python train.py --hidden_act="swiglu" --moe_layers=[0, 1, 2, 3, 4, 5, 6, 7, 8, 9] --num_attention_heads=12 --rope_theta=10000.0 --rope_fraction=1.0 --max_grad_norm=1.0 --batch_tokens=65536
Below are experts of layer 7 (counted from 0) of a mixture-of-experts language model. Rows are named router (the router's row for the expert), down (a neuron's output weights, with its number) and show model dimensions 192-287. Each number is 128 + 32 x the weight over its row's rms, rounded and kept within 0 to 255.
Before each expert's rows: "raises" lists some tokens whose logits its average output raises strongly, later layers aside. This comes from a sample of Wikipedia text that the model never trained on.

# expert 59
raises: " as", " there", " such", " many", " with", " she"
router [122 139  91 164 146  91 167 153 128 136 129 158  76  96 120 146  75 160 101 170 139 149 139  90  96 193 207 135 111 123 111 170 140 115  86 122 121 147 164 166  81 124 138 130 140 188 117 106 101 210  71 156  87 168  70 148  62 107 172 139 124  90 105 109 139 177 129 174 135 139 105  58 159 138 123 112 139  70 196 177 109 101 138  59 142 155  87 134 147 168 171 103  70 139 121 113]
down0 [120 122 116 127 108 118 166 176 152 142 122 111  85 113 151 152 111 114  93  85  86 113 141 166 137 129 157 102 105  90 129 149 130 110 103 113 129 149 163 138 147 194 100 158 138 182 156 127 143 148 130 165 122 136 142 110  93 154 132 101 109  98 160 145  75 157  85 166 159 179  35 110 149 195 113  99 105 129  82 193 136 135 109  64  85 149 111 164 115 182 163  96 146 192 107 174]

# expert 48
raises: "==", "On", "In", "se", "A", "==="
router [120  57 100 167 137 101 112 130  94 191  75 127  53 123 113 146 136 126  68 165 131 154 179 137  71 123 119 123 161 161 174 164  94 163  93  82 123 123 136 137  95 117 124 121 146  41  85 143 145 137  72 164 191  62  37 172  75 121 160 145 142 139  72 161 106 114  94 197  95 144 194 151 123 176 111 184 149 123 121 108  87  92 136 132 154 151  95 206 118 149 168 102 160 120 115 117]
down0 [110 143 103 110 123 111 119  61 156 153 169 123 108 149 139 118 112 138 107 181  98 146 113 133 108 118 146  99 198 175 226 113 124 108 130 158 156 158 151 117 145 155 158 132 133 145  59 120 128 136  91 111 134 109 146 153 149 189 155 165  34 146 101 133 137 105 102 114 136 180 128 112 129 109 128 125 119 195 121 132 144 106 174 145 125 151 138  38 101  93  88  94  93  99 150 206]

# expert 3
raises: "ated", " by", "mit"
router [ 95 101 132 113 173 112 188 144  87 110  98  59 138 110 113 113 166 164 139 123 174 110 143  94 101 151 108 160 165 112  51 130 106  79 196 131 163 154  44 156  62  73  93 156 131 155 106  57 101 190  88  79 109  91 177 149 120 144 117  96 112  97  57 122 176  99 128 143 148 110 124 151 109 165 108  97 159  88 150 159 104 123  55  76 121 110 141 149 132  82 134 139 160 169 148 108]
down0 [132 147 101 149 151 210 146 135  71 159 124  31 121 159 117 137 140 159 121 104 157 183  83 135 128  34 135 151 158 109 107 121 123 137 117 163 153 166 105 111 133 110 216 129 145 106 194 109 125 159 136 127 137 147 150 152 142 164 166 134 140 145 119 124 125 161 127 109 148 169 123 131 147  68 114  95 114 147 162 140 110 153 176 124 133  88  85 125  95 103 150 171  62 175 133 126]

# expert 45
raises: "\n", " |", " On", " In", " Their", " "
router [ 81  77 127 130 124 177 160 156 103 166  88 138 116 167 186  99 123 125  72 120 132 122 110 122 118  94 128 122 152 161  89 151 107 109 179  75 116 113 133 103 111 117 121 198 148 132  77 119  81 178 147 114 111 172 117 117 148 121  96 166  79  85  98 130  98 124 118 153 144 105 118 134 155 146 132 129 122  77 139 106 131 106 173  77 131 138 175 173  89 150 144 163 126  75  86 136]
down0 [114 123  91 119 173  43 164 151 109 124 152  78 125 114 162 110  84 119 132  94 155 108 128 141 122 127  39 122  98 113 101 112 112  91 174 219 129 127 116 146 146 111 180 141 140 130  62  89 112  71 114 101 123 125 102 119 124 139  61 121 161 140 159 104 182  96 135 172 155 127 148 118 180 164 167 125 131 158 140 118  86 170 155 113 134 155 124  78 173 150 170 180  90 125  59 148]

# expert 55
raises: "in", "mal", "bar", "br", "al", "by"
router [122 146 117 140 159  90 134 116 131 122 114 143  91 130 100  76 149  86 185 119 171 182 112 114 158 153 103 122 143 100 128  83 126 126 149 104 184 101  96 186 120 221 119 135 131 128  90  81 104 159  85 116 105 117  37 163 123 111  84 126  88  95  69 160  90 158 113 104 109 101 169  95 103 134 150 138  79  68  88 174 162 170 132 144 182 147  76 133  81  67 105  82 158 122 110 126]
down0 [140 141 155  87 134  94 215 166 158 168 138 145 123 158  74 177 113 145 161  80 136 178  89 160 189 149 130  97 109 106 156 138 163  92  75  82 108 109 126 148 122 117 109 108 137 149 122 106 121  73  59 113 149 108 139 127 165 111  94 109 103 135 132  61 132  75 226 107 102 161  51 154 179  73  89  93 131  94  98  88  98 161 151 132 100 117 151 127  77 106 171 233 188 181  60 176]

# expert 62
raises: "\n", " However", " It", " On", " In", " |"
router [156  96 146 133 132 131 144 128  79 145 124  75 116 199 173 148 186 154 128  85 139 184 117 141 140 110 140 123 160  99 109 122  92 163 155 139 121 116  91  67  88 153  76 121 163  89  97 108  97 210  98  56 114 153  92 133 168 142 119 136 126  86 142  91  88 170 123 165 168  68 132 183 170 146 147 144 125  83 152  66 159  95 105  97 131  57 153 224  89  67 111 167 117  85 142 133]
down0 [ 99 106 155 156 107 142 135 202 117 125 171 176 179  99 118 123 154 217 131 116 145 134  78  95 130 123 158 140 112 153 144 125 115  88 122 112 162 123  80  74  86 164 119 166 128 137 110 162 145 144 128 157 141 137 153 115 101 132 134 128  93 143 123 122 170 145  91 186 100 145 109  53 112 150 137 181 186  96 141 192  80  89 114  98  48  88 136 116 139 109 158 130 144 199 103 179]

# expert 9
raises: " ", " un", " born"
router [135  39 193 128 103 143 151 134 160 157 144  98 124 117 150 135 132 124 120 101 169 126 133  99  84 161 122 164 132 119 102 129 112 128 142 100 130  94 176  83 142 159 198 186  47 150 118  82 113 112 180 174 117 111 116 134 141 104 152 145  94  79  73  97  95 152 104 182  34 121 165 151 139 127 118 240 106 141  96 116 113 107 133 118 113  69 143 132 121  55 146 118 181 137 157  54]
down0 [119 139 118 120 149 137  86  96 109 102 119 105  80 137 149 129 111 119 118 118 162  87 105 147 113  77 105 154 129 134 133 161 125  97  87 156 152 127 137 164 132 164 103 116 145 167  33 143 119 181  96 128 145 145 125 115  88  99  74 102 156 143 138 181 173  87  90 155 102  85 122  92 166 107  81  94  98 172 135 137 195 144 102 155 138 131 145 139 163  79 132 124 119 121 189  97]

# expert 27
raises: " S", " O", " Sar"
router [124  86 128 160 194 114 131 121 157 160 145  82  82 119 100 136 111 150 121 116 182 128  97 136 158 155 136 161 149 133  83 136 106 163 130  87 104 119  61 158 125 120  55 147 132 125  96 149 137 194 106 119  85 160 119 161 154  95 121 145 103 126 105 188 147 116  67 118 165 118 139 126 107 152 121 122 143  96 120 103 255 154 175  89 117 109 107 117 145  81  50  94 169  99 149 103]
down0 [112 169  84 114 183 114  87 194 103 145  92 118 124  92  89 145 116 141 135 128 116  26 141 137 134 144 141 163  97 146 170 125 130 164  79  96 115 137 138 125 184 117  72 139 136  77 169 166 200 150 156 105 123 122  79 140 114 110 145 163 140 108 131 132 114 143 154 121  72 118 179 133 141 160 162  83 115 117 150  76 154 116 123  87 134 107  74 160 115 154 101 129 131 121 128  61]

# expert 1
raises: ",", " –", " -", ";", " to", " as"
router [158 122 177 125 138  97 186 194 128 122 184 109 111  93 122 136 165  87  64 133 138 166 132 127  62 145 110 111 113 105 151 180 112 143 222 131  83 105 137  69 109 119 123 156 108  71 100 146  78 164  44  87 122 133 125 136 131 118 152 132  92  58  76  74 133 155 123 129 109 142 230 126 154 142 169 158  67  48 104  90 146 113 102 115 197 154 123 125 162 115 156 132 110 177  82 102]
down0 [123  93 176 114 120 108 102 124 176 121 183  96 101 144 136 143 114 157  97 127 178  74 118  76  85 121 102 138 138 112 148 156 146  95 166 122 109 159 126 145 113  64 101 146 180 112 207 141  80  68 147 147 122 146 103  47 132 136 153 133  90 160 115 148 152  89  91 157 130 140 138 146 159 138 108 101 129 123 133 127 132 158 165 115 137 157 170 152 112 109 124 119 102  93 126  89]

# expert 49
raises: "\n", " In", " As", " On", " At", " It"
router [134  97  78 170 108 174 153 142 131 124  89  85 110 242 161 114 149 154 118 125 174 138 109 134 155  87 133 138 137 108  97 157 114  76 134 122 126  97 136 121  86  74 113 118  94 123 121 107  33 155 148  90 154 120 162 181 136 134 145 209 151 130 132  57  97  85 108 121  97 106 136 123 133 137 173 115 147 111  94 119 129  55 148 121 124 108 156 184 111  93 125 135 155  76 126 125]
down0 [110 100 105 149 110 158 127 165 110 167  82 148 108  83 133 137 102 140 112 146 175 156 151 106 114 137 149 185 101  90 152 210 155  62 150 139 127 129 102 144  85  70 218 132 156 147 110  87 146 209 147 135 190  97 166 125 144 127 194  86 161 117  96 163 126 135  82  97 179 115 152 123 125 119 117 158 115  93 102 122  85 137 115 104 145  65 137  90 113 158 153  84 120 141 151 217]

# expert 47
raises: ".", " |", ";", ","
router [137 162 145 135 138 109  83 156 158 176 159 119 107 204 149  96 117 107 113 169  96 110 162  92 155  99 175 102 184 242 137 132  87 125 142 123 126 202 126  87  79 135 132 123  96 101 116  97  96 108  77 101 135 118 124 135 115 115  57  99 132 109 172 149  85 140 108 112 130 115 134 150 130  86 147  69  84 127 131 135 131  90 133 131 106 142 156 118 182 168 127 110  66 170 159 185]
down0 [153 105 122 117 168  73 160 157 140  95  93  90 175 130 195 209 122 162 161 120 106 170  87 105 150  87 146 147 126 162 175  96 117 148 144 148 134 141 123 140  80  96 185 131  60 134 121 135 115  81 154 124 115  90 123  78 210 147  77 148 140 158 114 120 175 132 153 144 133 127 137  98 118 185 117 172 176 145 104  97 124 113 142 110 177 136 100 141 108 137 143 118 137 148 153 126]

# expert 22
raises: "====", "===", "|", "\n", "==", "He"
router [165  98 128 163 143  76 142  99 168 153  61 109 124 120 112  92 158 155  90 176 135 109 152 121 100 110 169 100 171 123 106 110 111 152 105 135 102 156 145 125  59  83 102 109 169  37  85  79 109 104 106  81 124 102  59 158 112 138 140 130 157 124 105 145 105 137 114 100 159 126 133 182 109 141 150 209 141 118  91 127 154  59 138 153 215 105 121 159 118 123 139  94 205 106 129 104]
down0 [125  93 113 160 121  94  91 147 161 184  92 117 101 157  83 148  33 136 131 101 134 125 151 101 148 112  70 147 127 119 148 177 124 122 177 166 102 115 148 146 125 106  95 114 130 156  88 182 122 124  96 111  98 122 113 171 144 180 122 112 116  99 164 116 187 103 108 136 103  83 104 113 135 136  64 119 106  55  96  79 169 136 140 102 129 186  85  94 140 132 125 134 195 106 123  98]

# expert 42
raises: " and", " origin", " or"
router [134  69 186  92 124 136  50 123  86 150 140 182 109  87 129  95 134  91 108 134 143 127 149 114 108 174 107 147 138 132 107 132 129 117 150 122 109 137 118 123  82 121 116  86 145  74 104 159 149 116  73 116  99  71 119 112 115 182 103  85 109  67 110 115 149 120 101 181 174 156 149 126 152  80 133 141 144 123 119 158 127 160 217 142 116 126  72 185 153 117 147  49  83 137  92 119]
down0 [145  91 129  99 155  86 147  96 103 154 156 116 124 156 149 146 137 147 107 126 138 113 130 139 133 132 171 104 173 186  77  56 147 168  98  83 177 116 127 134 115 108  88 140 173 134 168 127 146 136 156  64 181 178  82 160  93  86 122  93 104 163 149  87  93  98  64 160 109  56  99 151 151 106 206 111 132 147 143  70 212 121 112  82 114 140 106  43 106 117 160  96  47  66  95 119]

# expert 36
raises: "ding", "ating", "it", "ative", "led", "ling"
router [ 81 136 125 145 148 174 108 148 150 166  96 135 120 108 158 121 120 133 120 150 255 147 163 133 127  98 134 123 128  89 126 127 131 160 144  67 137 132 118 153  88 102 132 202 154  97 112  95 106 149 124 125 135 149 133 182 100 125 137 132 159  82 128  56 120 114 130  99  79 122 174 132 124  93 181 156 127 135 145 164 179 159 167 107 240  87 138 105 192 163 114 173 142 176 164 142]
down0 [182 138 147 126 116 153 117 147 158  96 120 137 154 166 121 129  97 143 194  48 154 170 154 120 127  92  90  91 146 128 141  96 204  58 120 131 137 169  97 103 119 172 136  85  62 119  79  79 129 135 119  79 125 137 165 114 177 134  57 164 123 136 137 195 102 165 126  62 128  51 183 159 116 121 114 127 231 121 136 125 122 159 111 121 149 118 110 146 167 140 125 145 106 129 117 144]

# expert 11
raises: ",", " about", " in", " |", " on", " and"
router [130 127 138 133  95 124 157 118 113 115 147  70 116  62 137  93 136  88 156  98 178 124 140  38  55  99 108 133 125 101 100 150  89 129 160  83 119 130 159 116  73 116 128 208 144 109 107 139  90 126  59 168 144 140 125 133  54 180 120 143 106  97 106  66 117  90 141 143 152 129 176 190 120 146 171 140 103  79 128 146 103  90 101 116 194 113 101 112 162 151 147 109 152 162 117 101]
down0 [ 70  96 131  85 118 125 147  53 111 119 143  93  94 164 155 147 209 136  90  81 128 107  96 120 149 130 170 190 178  97  77 152 149 208 158 165 142  99 201 123 122  76 123 122 118 147 110 105 141  83 124 100 140 156 109 122 149  72  90  83  73 104 151 156 152 118 195 119 106 122 151  76 140 120 165 136  99 118 133 134 136 191 176 153 128 139 145 161 110 134 153 123 111  86 112 116]

# expert 54
raises: " and", " among", " as"
router [ 90 120  99 188  98 136 161 141 134 129  70 173  97 131 140 102  97 140 140 146 135  92 107  55  60 157 123  98 133 142 137 145 125 131 116  91 127 191 156  92  89  80 141 138 186 141 137 105 124 155 105 138 106 173  96 118  91  61 104 117 115  88  90 142  89 195 152 201 159 131 173 154 180  90 140 178  82  35 143 109  90 110 201  65 131 105 100 149  92 156 144 136 134  98 166  67]
down0 [109 154  71 128 169 114 110 126 139 136 170 108  83 166 125 156 134 160 188 179 162 116 120  77 115 117  96  97 149  82 189  88 175 132  95 113 160 113 128 142 154 164 174 122 149 131 148 108  72 103 141  88 161  96 150 111 131 151 108 107  74 131 203  95 137 131  59 132 117 106  85 167 154 121 121 137 119 158 109 203 137 203 100 114 162 118  56 113 113 127 142  70 134 131 166 145]